Below are experts of layer 5 (counted from 0) of a mixture-of-experts language model. Rows are named router (the router's row for the expert), up (a neuron's input weights, with its number) and show model dimensions 0-95. Each number is 500 + 50 x the weight over its row's rms, rounded and kept within 0 to 999. Numbers have three digits each.
Before each expert's rows: "comes after" lists some tokens at least twice as common just before its tokens as in all text. This comes from a sample of Wikipedia text that the model never trained on. Tokens count by the router's weight.

# expert 40
comes after: "s", "a", "es", ",", "\"", "er"
router:527498553549510563402486459505509460473454536505560488482477542502560392530572389460486502386505516497536575610455438505496557506475481558517541542427461448552409522493532562513555450446569437478437598510507554529453483545441503416503465467455415529576490575457438493507592573512527486524
up0:474482527456523487604458492538469504479429575533531541519492536401408575550485545416512460577441548523521503562504615491502540444434402539555495508454439445488358586498508520508430577518580400552489516501381475532556495445501524551453525515540535516461537514493450463435481543495517509506
up1:520544522402462507496452476495507518534540584444487523544503546565544382459514539595497490584428511456492514557498457501633509462543451539577395468472435462525562529503537545517499565391517566504492533439538631551420515509430492572475549464466527488507493527455595432476483492512488565553
up2:679408619493428508430438505552459441482483538448556558594490498477532554615493530450487497441519497468451489444483499477561535443497519491462506532427544452557473491525486575486417458488512483505522504518502467431540515441558485489519515432575450467526514504479539535579524546506445486654
up3:416481553468399486478426531495581432564537445509448519482515536423621433489539581430625444485533499513459514488519445525533538532387562501462497461485506536493445427521535535485436501516487435575522491480526500437543469521436524410554545516558516575559435473503496556538541477574393445508
up4:551542486586510407496539418513543543513540568539539490524580455498438426489443456479386368494527526567569522466508421476602510493540511537524519455432529499443346492515471526544543488467501520519495482455454573548498558478461508512444463460515431476611428515507572480454502500422556537542
up5:505599479482471467408545500487444487541516492476612468501512586549520515443527526445502557478520539569544542553422525529365459613485512504500452543484378476564601533462376485477572465498543574458494436465553525576513484490552466575457456452518481451523443490484509501551510559572503518438
up6:575524506499525586471520520440535491554511430522490428430325546471430490501532487414471553408552498522525480477505528517555460527499402497499483464529548546415518532488536434406576486503538469478446508532393467559463562513476537469495508504456504581464539519571580535497594446549588533577
up7:444469484519489523426486579545441459585407519505554479545442481591507506479554598545660501470473606410546471518533469456480525475425527505365483531496489414526501497425473481459565548508569453455527547452557502521496532500525483491492509463528512630505465530476483470452474503564541416558
up8:503523417532444621419486440512497451478515595476396447519527479524532499539518433498484458605611415494421525455554593534500461487553464521501563581578565418439412556468561484502489475533496539470510539578526478446427474534493488539426456504538514469557461427546469509536448457487541506562
up9:549539489496577493557532546557513486463419473528469376514454528431463552427520443460539494485536511524502481578603431533389472578536488501536425465541403476338530495455566502516511455392532464526509508454512492495510506493516490480506402462453527570539563485556476582492494546497561570433
up10:405463515424538494448471488483518567505510359441533505493518489500674547502480611539474522502543505483496561464519432503568535434397542512497460493553446545450448520459585532456504454471503477517491540511554495511436468465511497443622558543554457431453496585526503530528601524538495466426
up11:493547501483505458465494433540541494533467489500438532496515458418461524497512588569482482475507676471584517495556499446502493490434463493568549517486488644470519487502508396519473484547520481508537533383490587486532458427441399484556499446462497527451507503483541491556429408609588517553
up12:493475464575409495599504544454485546491487372493555564545573437477525444593469620554547509513489456514514471456548482535376512371484542593437523527481513530522503452523519488533473454479469572484484458495491529472440519513544496561612534550518411432571488556411528510552505489456521475518
up13:577387563499517457522483437442519509472570606477475446392513493520480460453488358441489576369446423468484462508500398601499561548537521557541465434531470514483517542542447462519494479498491602475501565556482524464419535496494531486496417526461554490418497534531538537488500541456456538513
up14:549413547445512450542535476569458482503479561424565465468561584583594449581500476402525485586504512501387483522441474489533566522528555478570520519559520487510564509508505459503431525576428510524465591520593469475526460497453472547462468485529487542525524489382494494474345506455431495500
up15:613537428460501529559530520493469533474466456472425556551553458512595448462476377531629489471556466469514536570555464515566467555448564480511560627542428583520530523528445534523472456480433523438478481513559507525478473482514461338486500518443492485488477479536427433513534449491517549527
up16:526555538553403562495574505418484507507520431525465581511425447593473505620527521545479472508554506459538433566405448409573547434506563526470560463483548538502433493556396473507533455466555475499468487441493548617467467490534560493514512602506507532402479563481502486472458490462446427478
up17:454486444461507513486575497513479514545533429517441451547503406570476581487492510454463450497478416500480476598372465540521507495534372460394505464515470473539538530534580471533572544523606521495489534467511533491470546526571543502501468574534615577476435541506398465437471426518458421478
up18:496449460432557424542504610535450426483508500429453446442555615502457542562465431430531471593481553452579482476638550410522460514481499535491503506467492497541452528518486475517484479480570577511431570478504535507491602557516538521497529561463487551538594485404524538544406435478469473504
up19:447502487526483482558526552459564460519476525450519566495420532478507456491550412550442395613588494495553566472549506492469558519477461534580468463560535445453449593502554523401503489432514525541510562450583516477557450480469498483491507497514374474447553428479535448571530493496647447545
up20:532461586413521429535514626559467475465530481454482443569352586568416488413458462500478557633571595527480528469488458498591489467523489483580439452540559472520496471511522524548540548495481479508502498480545497456495496529494532575527493489477559503426471510512480521410415515514447510411
up21:551507464567514429611482428431582508462479544503459491536464430492563478516459419594495539479493509485488560608474421549435563574542484453493574565460603415527554425483451543439510449433509533484495488537507503585425502533525504577483497450482470533468517585475597499479591512516559557487
up22:451441526420463421462495576469493373520520512538543547468478497544475511527464500609539456425479490474532526565478511536420588302436545554554482538496565530464469445480552539511462499603546527509545454442462450458545548531510490491531540481457460451496581546425406495513504553476487512524
up23:473541464440496578503540438624461575473487579500589496485634517492430482506476394557468508487487479534533409463504486506545542541488349485521501524445459565509437613542501512501474479412500475504482515472562493508406473481486471498515518469560503421497470569455478442449491543446515591406
up24:488434572347520511569542571553505428516645466528533439538489476527497480460480486513514499457564411576463489601471557541588377505468483516528527490478517456477484498421598524503466508514447490505548532427549476502474444515550480548452480441567559435528517522490368552488529528461494529477
up25:451484477466582613572601554503510456473425525555475487504471539545439552445496511522495497424503498517538569583411524505514497454492453492585440554465497480331502574527542485548472452470484572424504476483602485404491503500519532396537488558507483467568495446471456471461525558473593519549
up26:411444578564500492523514454615528497501458439473441479581514582491512465519514538632497410497507516443541525507559538461585473438393400570493483502517473422512458444494596584512474469549493555442481497477519675521518491476530496517561527498528549521530532575514459540496456508468473532473
up27:409525523543439495558523462461442493519526547434500476522464419542467443526408533513561533464561541519486498432485558499566524449430423549521460488527404556576486584526541397554533517483476520422526508490619454482533518485608536502561465580483524490526449549423542490455459541501389607470
up28:485492513481431542473436499532400429537530505482490467485661513461531538493523467517500550483558418519525337489505561406521515481520506499429574514421569533423452610601480568559462510539543539516536610515450462537505464522505472525505509429536468392458538476462492516515507512461478494443
up29:502526526592444508473455382577488531481465488518510497497531561604405473551551437463534566610372544464557467410493541490503518500505425501437545489602499563488464551521444455422470471634515547478534542481458580536485445554519538441548490523465439451461491523498558447544492506504454455522
up30:479484478494414534464532534550476535514531498531446576414482506577463485490476499531398524541359522519475497488546552509416498485463448526505479484468584436490501397486463479500565514523558507499469496485608668412590448579500494558499524476554418518543501581451433437550517472491574499525
up31:514431555586553450496531540540542404458475561556447554462456443530462467476453512482488491528518567441501516446392562480583416534534369577507496543441477469533490508463455442583543498515488564472485512536437588575496478556384451544449498562397475561517503566489461458427500543535532515506
up32:446469539593533492507465436527457505473556493430555475458558514554568514479483512508465492464491447548476478527398536524556521516521579483467464507543540540522468537569455519424573424432549468513433447521608547507513491504535531390504436449418567430431468619494499602476396573467584474482
up33:579499442535531467517493469458488477523620565418465479519490526493584548533466558536592529510418541453545532441524449490426542521464541550513516483467461401552505454554410498479501494497547500511580574518440481510520593523472520414503488367542494583392505485462551491481514385532448493596
up34:441490499452510423441513502416506559504512565481461452468489496422464492604485457560440510390550460493549538543551418527443499450557457526432543481527539446496518552509482452432559555435521452486467428578499524586430576538532548454584444517537468655425460570513532474475468530500496454447
up35:412560476409589513592546578526489451481458377556521473510552455602550555465523539516466565518550456512447523482535486560489512524496447480442471497454652437486486461450398482517465574454421506494533512522455424513539527546419500487439492488509496499420517564529461579391518478536500481476
up36:441412474526507441505515461488488516480492448491507464514529509522579419542542474461515396524468479550563446456582463553540475548506496440459374579468519376519450552497548508530470524453526620483521557513447497474537521537557507378486476489557578558405592477502507570457422465466563556547
up37:512523519572496498491480477529475455446465509492480485601521491401533604509521355539455540536443483453493507406479526571524412532457553541476467603420406473607511500462452477452549537534477458510480487528475523420528517563554572558552425502448506543507412536458438472494549555546528566586
up38:453487426385490555536514511504470417506489503546503540507509556436641429573465413462487543506524393494500465447516459540545611542493477348568549610471471520486438433483490445500459430504471508460468527508391511573477515513457509535466508452493513555496582490504527572522496492438501533446
up39:427535368549538513520442443506519481540598477538509500563478456462486502490466490574404534445479488429456487474433585512596467424514502487508546535519491668563510493536589481521489533592565555493448445506539570511482509536498442550575475461513475410578538521456553471506572530456468514445
up40:494449501531499570433488499505543582468500490577600413532507483525524425593440479396548477466528484560536466517457552529499513479524500549525512477528431426526399519494509443507475503461517478496511610538486514456470491530483485503462411587548469670660562484550491464518507507483584466463
up41:433450505568504509468551404439513478454419601466441475510481529582446370526579388524501452450521542567521468504452527517393446506542505505529405510497509496500509503565523544470534485487592468477481511560429525463444516491478496535467563494494528470558376522493566417485538620469568493459
up42:534483541590561437531503478419506508471465439522558516469553452448418507514557568570418538546492497508522427420581520492416521532494502436438529500526487427587609466512505579510423512524435543463488444538479385573431511501488478551494520485450504590503405454442478495483539575603462542474
up43:532526646508548535499507464513533554504530527542506474471510483523499460561528582440484543538571534478505483455565498473499498392496523408489438439391440544484539510485553480514549478543417611485549585511590414425505497526476476550474486582481508620605485454519473464510515484522404432563
up44:589566374498514465494458584501501483467443497394540437566452509594459460456511481493420504456561528530526479466562427536450550513610438570510429532442534478487517429543486470505501519551525446513506447517461491491418591519560530446482517478404471673510571446476502515517507510476476530505
up45:403477537445536455439498519546437540450516607532433595452562461551552435537496566640526471570539468524467387533526456416564499428473431593541527532491515471552469461494463495405547527582618479533485495458548561514477475542510497495433490450480457482486525510486493538563465419513499488530
up46:457544592544511484555441506476596469588520485544555531586407548522523491493476543481544535509515504537514431461396388448502521418545550417540489533543509451423572580516506430439482510428588526476495532403563502570547430474589532439546486574508516466497543517457529469480480483420492527436
up47:617440484521515576560575429566441614529524505555491508414494531431443466490437514503422541542407522539466542528504445498546448493483506570476462555474548520524465529490502534562575531418524540484495579502474533496391496463446488554513488475554579523438569574465436435393448546482428543477
up48:573542511472501555517499485574516454558487427543466484501416618461419454576519452409548481478549508559541610483535517509447440538557541427512426448457470442398432510506566505497464558512454522510472561496449469526524518505464505529493436572375529558588582398532483430522451504471512487518
up49:492555526357550477547499489531617508511465540496506487466497523446546478466556478497446528386514553505438502466526545545511386594518408502466527502486489462478446459503633490501520531431484509505508586539425571598398430506460498472469555504562610568428452543528503476477475543509460484494
up50:438502533427459523484516518571517505512458491538529411494435615503521577509516411404483696465582497559492571497519473475494499520521388566491465480554459533504541462501467501469566498504397448473422493485542496520540515438432496435490461523485479614442504499517528524461492521527620530515
up51:547445460506525515479527533462486446468513395344599483502438485572491501518477555534466483557489442496463536552535584485527507549476408589447497473472409502488489474422590496538528557624459485533478514510470579492531605499530514511565497530499543493539616533472510462354494494452504500515
up52:500489524572531498451527509483544515557504459505613524428369547495425531514594455502478494601553450369545515498486590481580491482423540493499491508506451526494468425539495481500553501442603441464553480549457483484471432509502524524531483345523572572500530414541493488550501481491515495604
up53:512571457527527415464532576516586533534513534461452514489496510479527499439438432548484429616506533461602506459380576430555511550404463594549481515554424456567544483535546517522506480521504573466478448478568416468505553501465492430523535462462493490631434473529448526504510463487579571504
up54:530432486510525567512490554596468497475408498521509491487512600459387567499479473440490508511603510566519523456485524525512409474566477431504535586536565470434448519489516668494528457450527546551516498480506490508486479538533438477543498498611435595411572509485399523543433527500498455445
up55:566499512530462475542503500501491468390466573482490478456493393510387579462527558451545474495556494476444492619527485538489412605533495618511538523484438451485506449486509508407590383512507506513423531524530493508485486534619573526552500534505549471550532531488527496576500464557497381495
up56:517412438431500483420493529536437587571497524475553489474509454521552481571457438483436466508556437512453600433498509494541519461499529407537434530436553451521436493518510503596472581502549581512466578484555513542522511421483553522462467499511623559540461507512427476394398485459464461588
up57:379537497513479512499555486543438478482425433592491507496448427468445466490556553457459479512502466477549540585437512522482579501500482418512514534461542586576583663537484528471453506596497496501460526445504524455521401533583420466634493525507488389556525541487523463499476518490507531485
up58:525492602562499475519554444463512514525427452421423528467509521386516565485420516400472496453506508492524469450442417472510550516573476541587556522525519480512502582509436471550549475555532428589504451437426585487474447460430545554551484450490483399468515457518482532459535544497471629424
up59:476522630465530505517413493569490409546518409518548475560482512444527513465548604507535525472501502510485529486454485521545515468430607462415587560458559439470402510533565470549443487589480524531487503557553568453511549407607550425512524517457536561491503526544417469497486503432454440548
up60:521528485498519466553527445491539458506480589564428538414444514543534564503458519494579485414524498508477489539468581532588540529452548471535457524491483626485498523494553416457515541519469373501526483370522483534446459484436480506551466507424482474457466506509529512483523304580447470546
up61:525347507579538513553499450420600491422471480438448509530562420494607543476557478507571456576450505512578498490423505465452482522474540410512431470542541449476466455495452440569494463477593535445492509496477589526617594515545538468543510559465493536484435523480521516447448488550466501505
up62:570521496569512474435528381505544544497423462491511499582548521404526460560493591485523513489482515468455600533537567463395516476397536440469501457503550459461527476488494507527437506441562548472561537501540459486495429541538494606443453468466533510387450513611556510470557543462416524418
up63:452534525425582541576500503450524457438606474455484442563569470565547514433505547457506454540460538490471528460525521550443447406494521554468545568497441418540511562433554461537409473579480548540502494545573463562602603518471486501529525501478461399538449569525389529529529519501453529553

# expert 24
comes after: "a", "er", "e", "s", "on", "an"
router:504531574496473613404519503535526452452488523482497449478444512472590436518534388425433566456517499512501548553463509565491530494498427583441502447391465523468480553516489520577549523425532449473471545547528592525480437520412501533500492469388527502577501502491463519433593585471611495473
up0:542514517501522476454519544522567444480439447611455429509539556614447484433564471502455482491561495533511483506555518500519543548433437496472503512484546499472388411525590509553567517508451392506467498439525578525507434511510576356368475551530482495463474494537582526569537472480569512501
up1:547471539408485555518496408533581474460455522557567515455513550518532578547493479451607563545522464427479560403380598469515438495489454613443470477512456526565510494465410473483561488568581565434478465510422505457461473536528501482506569453525496432446478565460523478432563536503448491491
up2:492362514503466548500500544575541443527386516506513430555401453529482520538515555568469540566470483438540561451503490529538523499483428487446405445459402511477487577504484505582505508477489522429513399525522512532451613503478568457478538427573618437604538484498482507448516500520478444506
up3:457510478438450456457481516677557559488445497455494506432483514414608477579465452434581510522580546506565532480481490429558465474510501455551501494497507448517585485482527487507452611491510591522489560396561474496514535504492519479490523424503551555443374453536469442518515584446482494463
up4:542639490511404437468483584442493409549442557498513508549440533468531455518465581516524400467464503416569482506551576475492547425426546520544455495534485492554494561469532483477544550542547489429545529485505465492529518432457498528568541508561395562490520512441528530531489357463473491604
up5:360557405469525605575375523547441476499432540515461515531562484496604562584477473491453450457439495467459576439461508560490486510505462447586500532520575521544472574487487490443443570468523532522526440518431549530466471521446490480476550486501563432555501425476455476506495510487497547375
up6:424544545404507511575510424533520472422504545441488533541552478456473498542540407427565512480521545491511397460546510544440526511505495506449521524479408452547436525539541537477555539434491450450551518539461432468471456555506536437555565539509450465404552448464511457680479498451525562414
up7:545505429497466536484510540478467452492433393466431449566550543477568553586429461561520535494615547494463537427470470549444508530535558399550563544465486455530476439438450419546494551512500455515493460472448544558559446530507480503463545477494537608534498454534632503453436485458411427461
up8:518507458567591513443466473495487459423502560380506460557423467468485448408552438426475489484581485506440454538562498541459542583483548569473494487493425543511521531473581561499578498494477522539429514431430502582534448555458525550535487518474559462594504556486573505488448564558563462376
up9:446409466529477564480453436445438458508521438463474456464465538455493449525527465532436467389532576555529457557564482542511562490538521610528482527445468522571480511455480472607544556482536456448625465499551409485492563499548491550576468452517548455574450508501571521410543529436413516436
up10:576589552515454455498439490471487404545489555558440464418572519417612485486460495538501500515489502549448471492588482419566492562467463444535569555474596478516423471468551523504530371540530376557518484519502534489544537467427485523525461556430529520431510509495522470543590548508555534425
up11:509455564475494472486455467472520512500471532442514531502555591405487405524539426588517552462531526389579413453470586551471559498444490525485483528488579532405517565506512512481536459529532509406464636582472468411544397529537535502503432471501458509515490528542505535510503511400415529434
up12:540486459512436543442594544387576548468460424542409496597549507563558521423538469477578535438490530464506531521443529451520529480478416515523499503400561359477389516515549446508496619510551529440523509507457510460549497546557561453533487542467513537474550467496433566475506463513537473455
up13:424483457588511510563411532479490475540467567421496485452490578608521396450556480440498477536402500545583468493488539550513461482420494586499462524542493424528495477470537537505540541374467496515410500532463534514534532580584569520533432533533437478445511484459438430460527416577460463541
up14:540469501476448468512504429505539597431391476504527458492430490444460488542466492515478508590539454513434529470497530455524391429566433537544657481510527553468462439522551539596571575500549548461559516439569493464471518521493516484523553534513510441547480512453494663556462482478569461486
up15:477540370533404482524556426561557437461518441525523546522508482521568475492549395543464453583396456524454525458487455559486499412478454504526525433546496462502493375533377479549511462554557499455581483522477523483446545489544489530392498532534535518523521588515570513463569444476514554454
up16:494501456527528563499501508506432550486462532492375515520454591496544503507489521542525478584476524508505498503503444483570516564478507520457539445445511470515513532511510676424472544455546543466544529484545490543424402287569453520428489482502520433515537481470557525505538468530435505400
up17:491452543439456614589533414441380544433507510470489528387405498505553466536462449540497520505530430475553494579493464463514410620506515618450485518426440522542604490537545509550460515539516497518528446459525533511570468532567481502442558519482501416477523499464541476462483563484528474425
up18:463532547524544546462538439382533571407472601452448420425408490540524477577525406468465594414499453566440511536559518466556520522415419524553492479533489543467517456478480488526448434490518519518530600499520538492497567493484555511543445555528449534587531579431475521496424551451488549521
up19:426562558427534564515511479506506503563553450373472495565507496591506583529445499498473448554523475548566417532409462506476505499511450525490475400496478505490521530468478484537488516504542538511387449465444590578503451471553491413530542455506558596532359436471507550564440540517540576476
up20:528482457457451487513568485641467530547416484532477516497610548549462454465550481537496418483552442508517594470433573479564505449511546510565439460425478532468507574421506578579426554499494420530555506560521567573510438485431479444569459465474509493445457390493511524487442489469548458435
up21:584513468565531487496503395516614491466463518490501541425561502424512447490491455479450529507509464496417593475498521539510547481584441458501559535484449546459540592581511536522559435396467477495434542531486526570505505498440492446454477518449518572433475595531442473361522548444605485549
up22:527384543543478500530464451521452535466546544486565464630569475380557491541532548453421427510403528557551521524507429492489552483435494506488492507450482476558492505564443475561488467503436543522531462502538596464427566526581495572533439525628468467432549492488422572450504533452502455484
up23:443500592468436506515590554550521376465487390533576464545555587553523485469455524473509470526492537506419440511484417504466522506558584610449525450462420430582585426537510473605545533504593452480537503520484455586457426462480469522548503482515511462510576528479491458481455461506487483464
up24:562450470545478465576557513504549368487496549424472529466501512371567504493519557597461561528526410529473548462551441427512508444503498533422482537444516456509473476477514470450489518544535479508452359470531498476540543516550503488401508583498556413549524486498429555547569521519376445502
up25:477603500518554554481498518516532456512478403504512471489552566471473564478502417494492513394506426548494535532497511517446585530554490469603450554522563482416448545570510450488547463532452460442399457502538521440488479484479436438554473564492480460603541512488534607495547521445667540463
up26:482514419501449617555437501506516516550548534625451528541496496549575462601536457477430471471483598480524471467484547459503577435453525602486530602559385442495498484548436471477436515479458522502480522486589462421525462512527521485514548552434516498457531535387560532506471408506473448465
up27:458548552546439543485487509455520567470530493370472557417646425524566454620543532461480540527478409559501531517520441523560571403457527510459449473472407550521453529464541449603546451490469495488489579502525480489480463497504487535394494422472498516554524491530485513464492455549557467411
up28:451549413497479414579485488495504562455526672508480565390482458552560572494495425459533514474499487452449539418468522461424491456511581560455541520446425562523426513553376520487520529454474522527512485497489406592498531434561597502498532495475488539498416496506487513491544524528458528559
up29:512530589454469512340550542543480459500520474490441509494523480559459565585622410612451573580574432534547526508419520491529461410493559509419519488526412492456518551498461572505443473537536373491509433467522494538501485521511536475513449433468479489462486521577470508572517508458473496500
up30:440434534510494605545530464414531526442487500537565526514490550532505562513521448460404538538500538551568373485496441488464484461439429576597482424514567510476618497511504543430513543437603457481504456543576424520469539511491518526489433505501497453522449583513543374529518477527565446539
up31:569515402509560535521505476468494581426443475508567496476456447472525402492525523429418439522565445529527623568400416534553605473515430438542487568476447432496554456478505456463543457456503515538469507488436458477573451516546513481517484552579459458481547534552530407470545441465584469532
up32:515436519547535506528462476505499471460560620548420479452561459525516435467481496571441501523520527571453457456505527466456501463512446599469545532519585400564508424537395443492574426495500599497478386504481413495593456554467517494481532389443529535556561494527442516561538465538507518559
up33:521505425529517552485575454600468480510488501587437529493527428478370570485542486461480535530506500524429538600522566546516475467566484534597545476445461434585540440539487430530449461434453520446404393567544586456506489497531472502514491442430490489591577529440471506523551485512579518481
up34:611531490491505482507457584542533539409453468402504559500602427531545493467579509435513606521498453430508470514475515499520389536473385590512479553533428389507494489429611535570477508485497566535519518486512523494404478546466501458449450443556508461520545511534527448547463508469469421476
up35:486426431457472471470523472472567466506450500578499492568545487541496535510567595469522429562469413535503359502503518471558533529428475457434532512514520437640351607539464488495463478463448512529510527553517497486518546544507568483548509473519423486435488481518549560418548481549480472395
up36:423523530465624480548458610519437452402578509493567526516490490545448413522472528648507477518483563396391521492550497426464514499518494438493403515500518458477570558462574436431493508459454555524540492509471502536528509441482512490501437518472408444496526503526482512513460485610528583503
up37:468472453456464443538486489492487464501444523461531488549506552704502465514497543548478517440481544421486451593515511494408488455487512541558561456518433532601513542446461471423485538424459501523449621559536498585468549550457579500577509474569491567533509475483485395487523426502528458466
up38:542529496547399606414448532525477547472505444541538494479437450494541520514507400474447420478510451538465549498543457512534472543473559474420504550475513433529396499496428488591511446486609596521476547494514598526363458501463510480477499427484607490545606500533483521475474508491574513553
up39:530495478515483568474484540542609500511479516554490565453477473546530488449558445622535482545522520498527504452494555538529428555501408475484484453431610567479524468469631473508530537444486401500506551523494589447443519473523439380443422523565444440411453583508438547512529503431533507525
up40:443566440504481409423497501417432451585495467437487495566504515524490491521489545455559495566545447404510531482508463507602490513522521540492467474560331568562512547480476512407511467584547533518463486491515612542380457480473557452496453524465423555537486512491488549527536455529594455533
up41:509516492484462584363507511481457571508497534573626497482532488476512553464602437486468493490523486528517490582560519536415428483516422511488536398422411507513538537529584572598504582491525476544493649524490552458474519505493561490561507542461464464519516521431505448400494535447474475493
up42:608481479500577558499509470501569491501436512507491430378492581476380509487491446496455541497484494547541539558553563562508464588506411502558509451532550507483430517469483410432552473488561360496531505533428463523466517519559498459505436391566499471504549510507494405462450545520574439551
up43:516588433580520502487464541550481514516481526510515499457420599546497563449487432517576486489490550583601503503408531492508483474493470571458448507493406469425441471440464522462508503479483509483473425429516370598453436575536548448495553557475530405476472535490519594380569475504516522524
up44:428543521560517519548525518486484465512456476465456511568504526436507535567448545473464580489504387548526515433505404523426518403558581520473505468475531456412510561660495450482460565475546567436481435519513460508526425532443490545490532422530391498462465384448540555530523480489546469545
up45:502460472463531500487476508517590550484455614558498426425514430572558424493509465437443549493420526523486486594420472562553604480541481539560446531468418441559448483564497488543550461404503522500548565438577541487424394509434507494457513590423557548489496563469498490524569511505521482507
up46:472484547523552475537576446498504451463571476595521461478441512442497473546541580467491476607491437484489526501299569417467507479478539540438424436500433444434466497518525568570532497536480495412587506488556553613543519493576579542444522475527482503515493470516471485484491471435544468543
up47:429560498507541566465487519474483419533505436474497512415394456543494489506537482513521477421524432513506618538552488547426572497444479550444508495575470506440504488397507503521518538428491359492492422471606533506470545542627495482450471474436584558489525492473572524436465574473555459541
up48:498617419635516481502481503528427488502509522412541499552435489553438499445587511583502581495474515481534424558503476442500546501448542466526457486527600563438535483506481494579512530414476502492484437543572486514424455411477489500474542445543513505526594349506494490535501556514497459399
up49:530459436492532477459412559506572426448586537587562490519502530546559433542522511591516467466504476509473439475467469475491478518476534471598448574427529502535442493476517481596412577619452388466470409563509434548573453506520513468512543551456535464527472486498491460565441479484516394570
up50:613595547455458558463480481437483423490494507534539493507493515455501557482492546563495586496476535486491486528467519471514454399513543438402471580439429519440451498481411530493534430440518587469554569576610490517519465421471583611537511454438439484474477534511432570511557442498493563456
up51:484532512469492443443522545481539594515652462488503465438479507456412493522479449541501499577428492461480497534474480512516374532493382515492536520467490486473524517405463512512497468523412446495508570533450489531525434528458519546578470428480513582447589394500462602506544590532480502382
up52:443536547584450448546446506545507454464478447452487461510520503441617428555503514532484502470508482479510414586602497513525522516536477521464399424446460498549500506535516596428461512497591477447473394586485567560512493586397537452486419534503448510502548564507548517450533596418460520519
up53:459388584546485503552452468498524538415442555483528479506485436441555541541452485513476563475556436520525493571548570461522403523565439478464515482401478400509445438534464455525560462461542479507508547546420547606594497512528544430489538499460520458459530547522484596546467609426481494427
up54:448501604525594509447522483492528457503472507527498508508506379489465584424501555545517520411513475481591494437587494452524462412537433519531460628464434536546484518503399499616564494515463473545501558482536491458497441482500480517488569529476529567471420587443552480493568467507404467422
up55:503462605564523505472529487423511478507472503451476455441479475502504570560461447520500529532619472565446562533475496499489501475450469551393530502404487478480354558474515500558493543547505526548486479528580411492482420541440527459464494580413442585489601503543487471485553513451544364530
up56:524424487546550540510518436511456510469545503425505401557503556462564541445444473486425581565441483462558477455469482562476573526490482537423581546502383573503516513526634435552523444575494473517546437410482492499483494457537578452478471500478556528406418554571467510534454512552450439532
up57:482377462531564529448538560538529522549463445427538517492410561546500524485494501405464468478511492517570505533544530566477574367521531531507519383486411391436431448520479524492531571482441462516564523492479465518577513503465552527504505467394542581487416544469445481597445497512516500443
up58:489494436489396467482520496512511513474467602467467513475428482421490487482514628504467470442503414550554549560424519491540399465456535448464403401389487595514497504546567564516527561554493502469412507559549491490489587528509518542451566470515530527491632508518479449529511543508473404516
up59:548434484520444522534518463488582493537530560514458538524521515508474461484484522502461466412462577511568456474550537533562482515472445570548400460467468469457504388455633467509588518494461529461513574469520495572414444446425399550505528502474533506403442562535476590564621529462532476457
up60:380530489521474495453499561520444419474570529494443499505575456513506476525462583551515476534554417473552450500430515473522527436443434559520563516353495467487485384485448488470527484564568578542488541536548540528547456594479539576488536446531478409472427583451491439509518485475514392509
up61:437587442422504572471599556472481516516533453469355471538521515442489475481476636551479437508439563478532559551410451539534476463508308576503472532457458478556504503540518493561536516499481484476520494513569527515468423437520450512466559480557549516530517440502483484449474498551522571526
up62:402450486462488494493596497499443569511448459516529482577450540475473478470544520572511395548581537523440559487593494509478544472506430549462417529557516475497523543452536515387386434522450557497536444522571507444455451558436408541469483501485443521523568467516429443600442508582452485493
up63:566602437538460488462482529589520417511455507558523545513495476506567517527459507521478552528502586545514558489350519562448516486435420516488367478548475512494388518469555461560410474491433451436532440494450564493482502506524523500523513509440445444605491525502475486450533475601504500388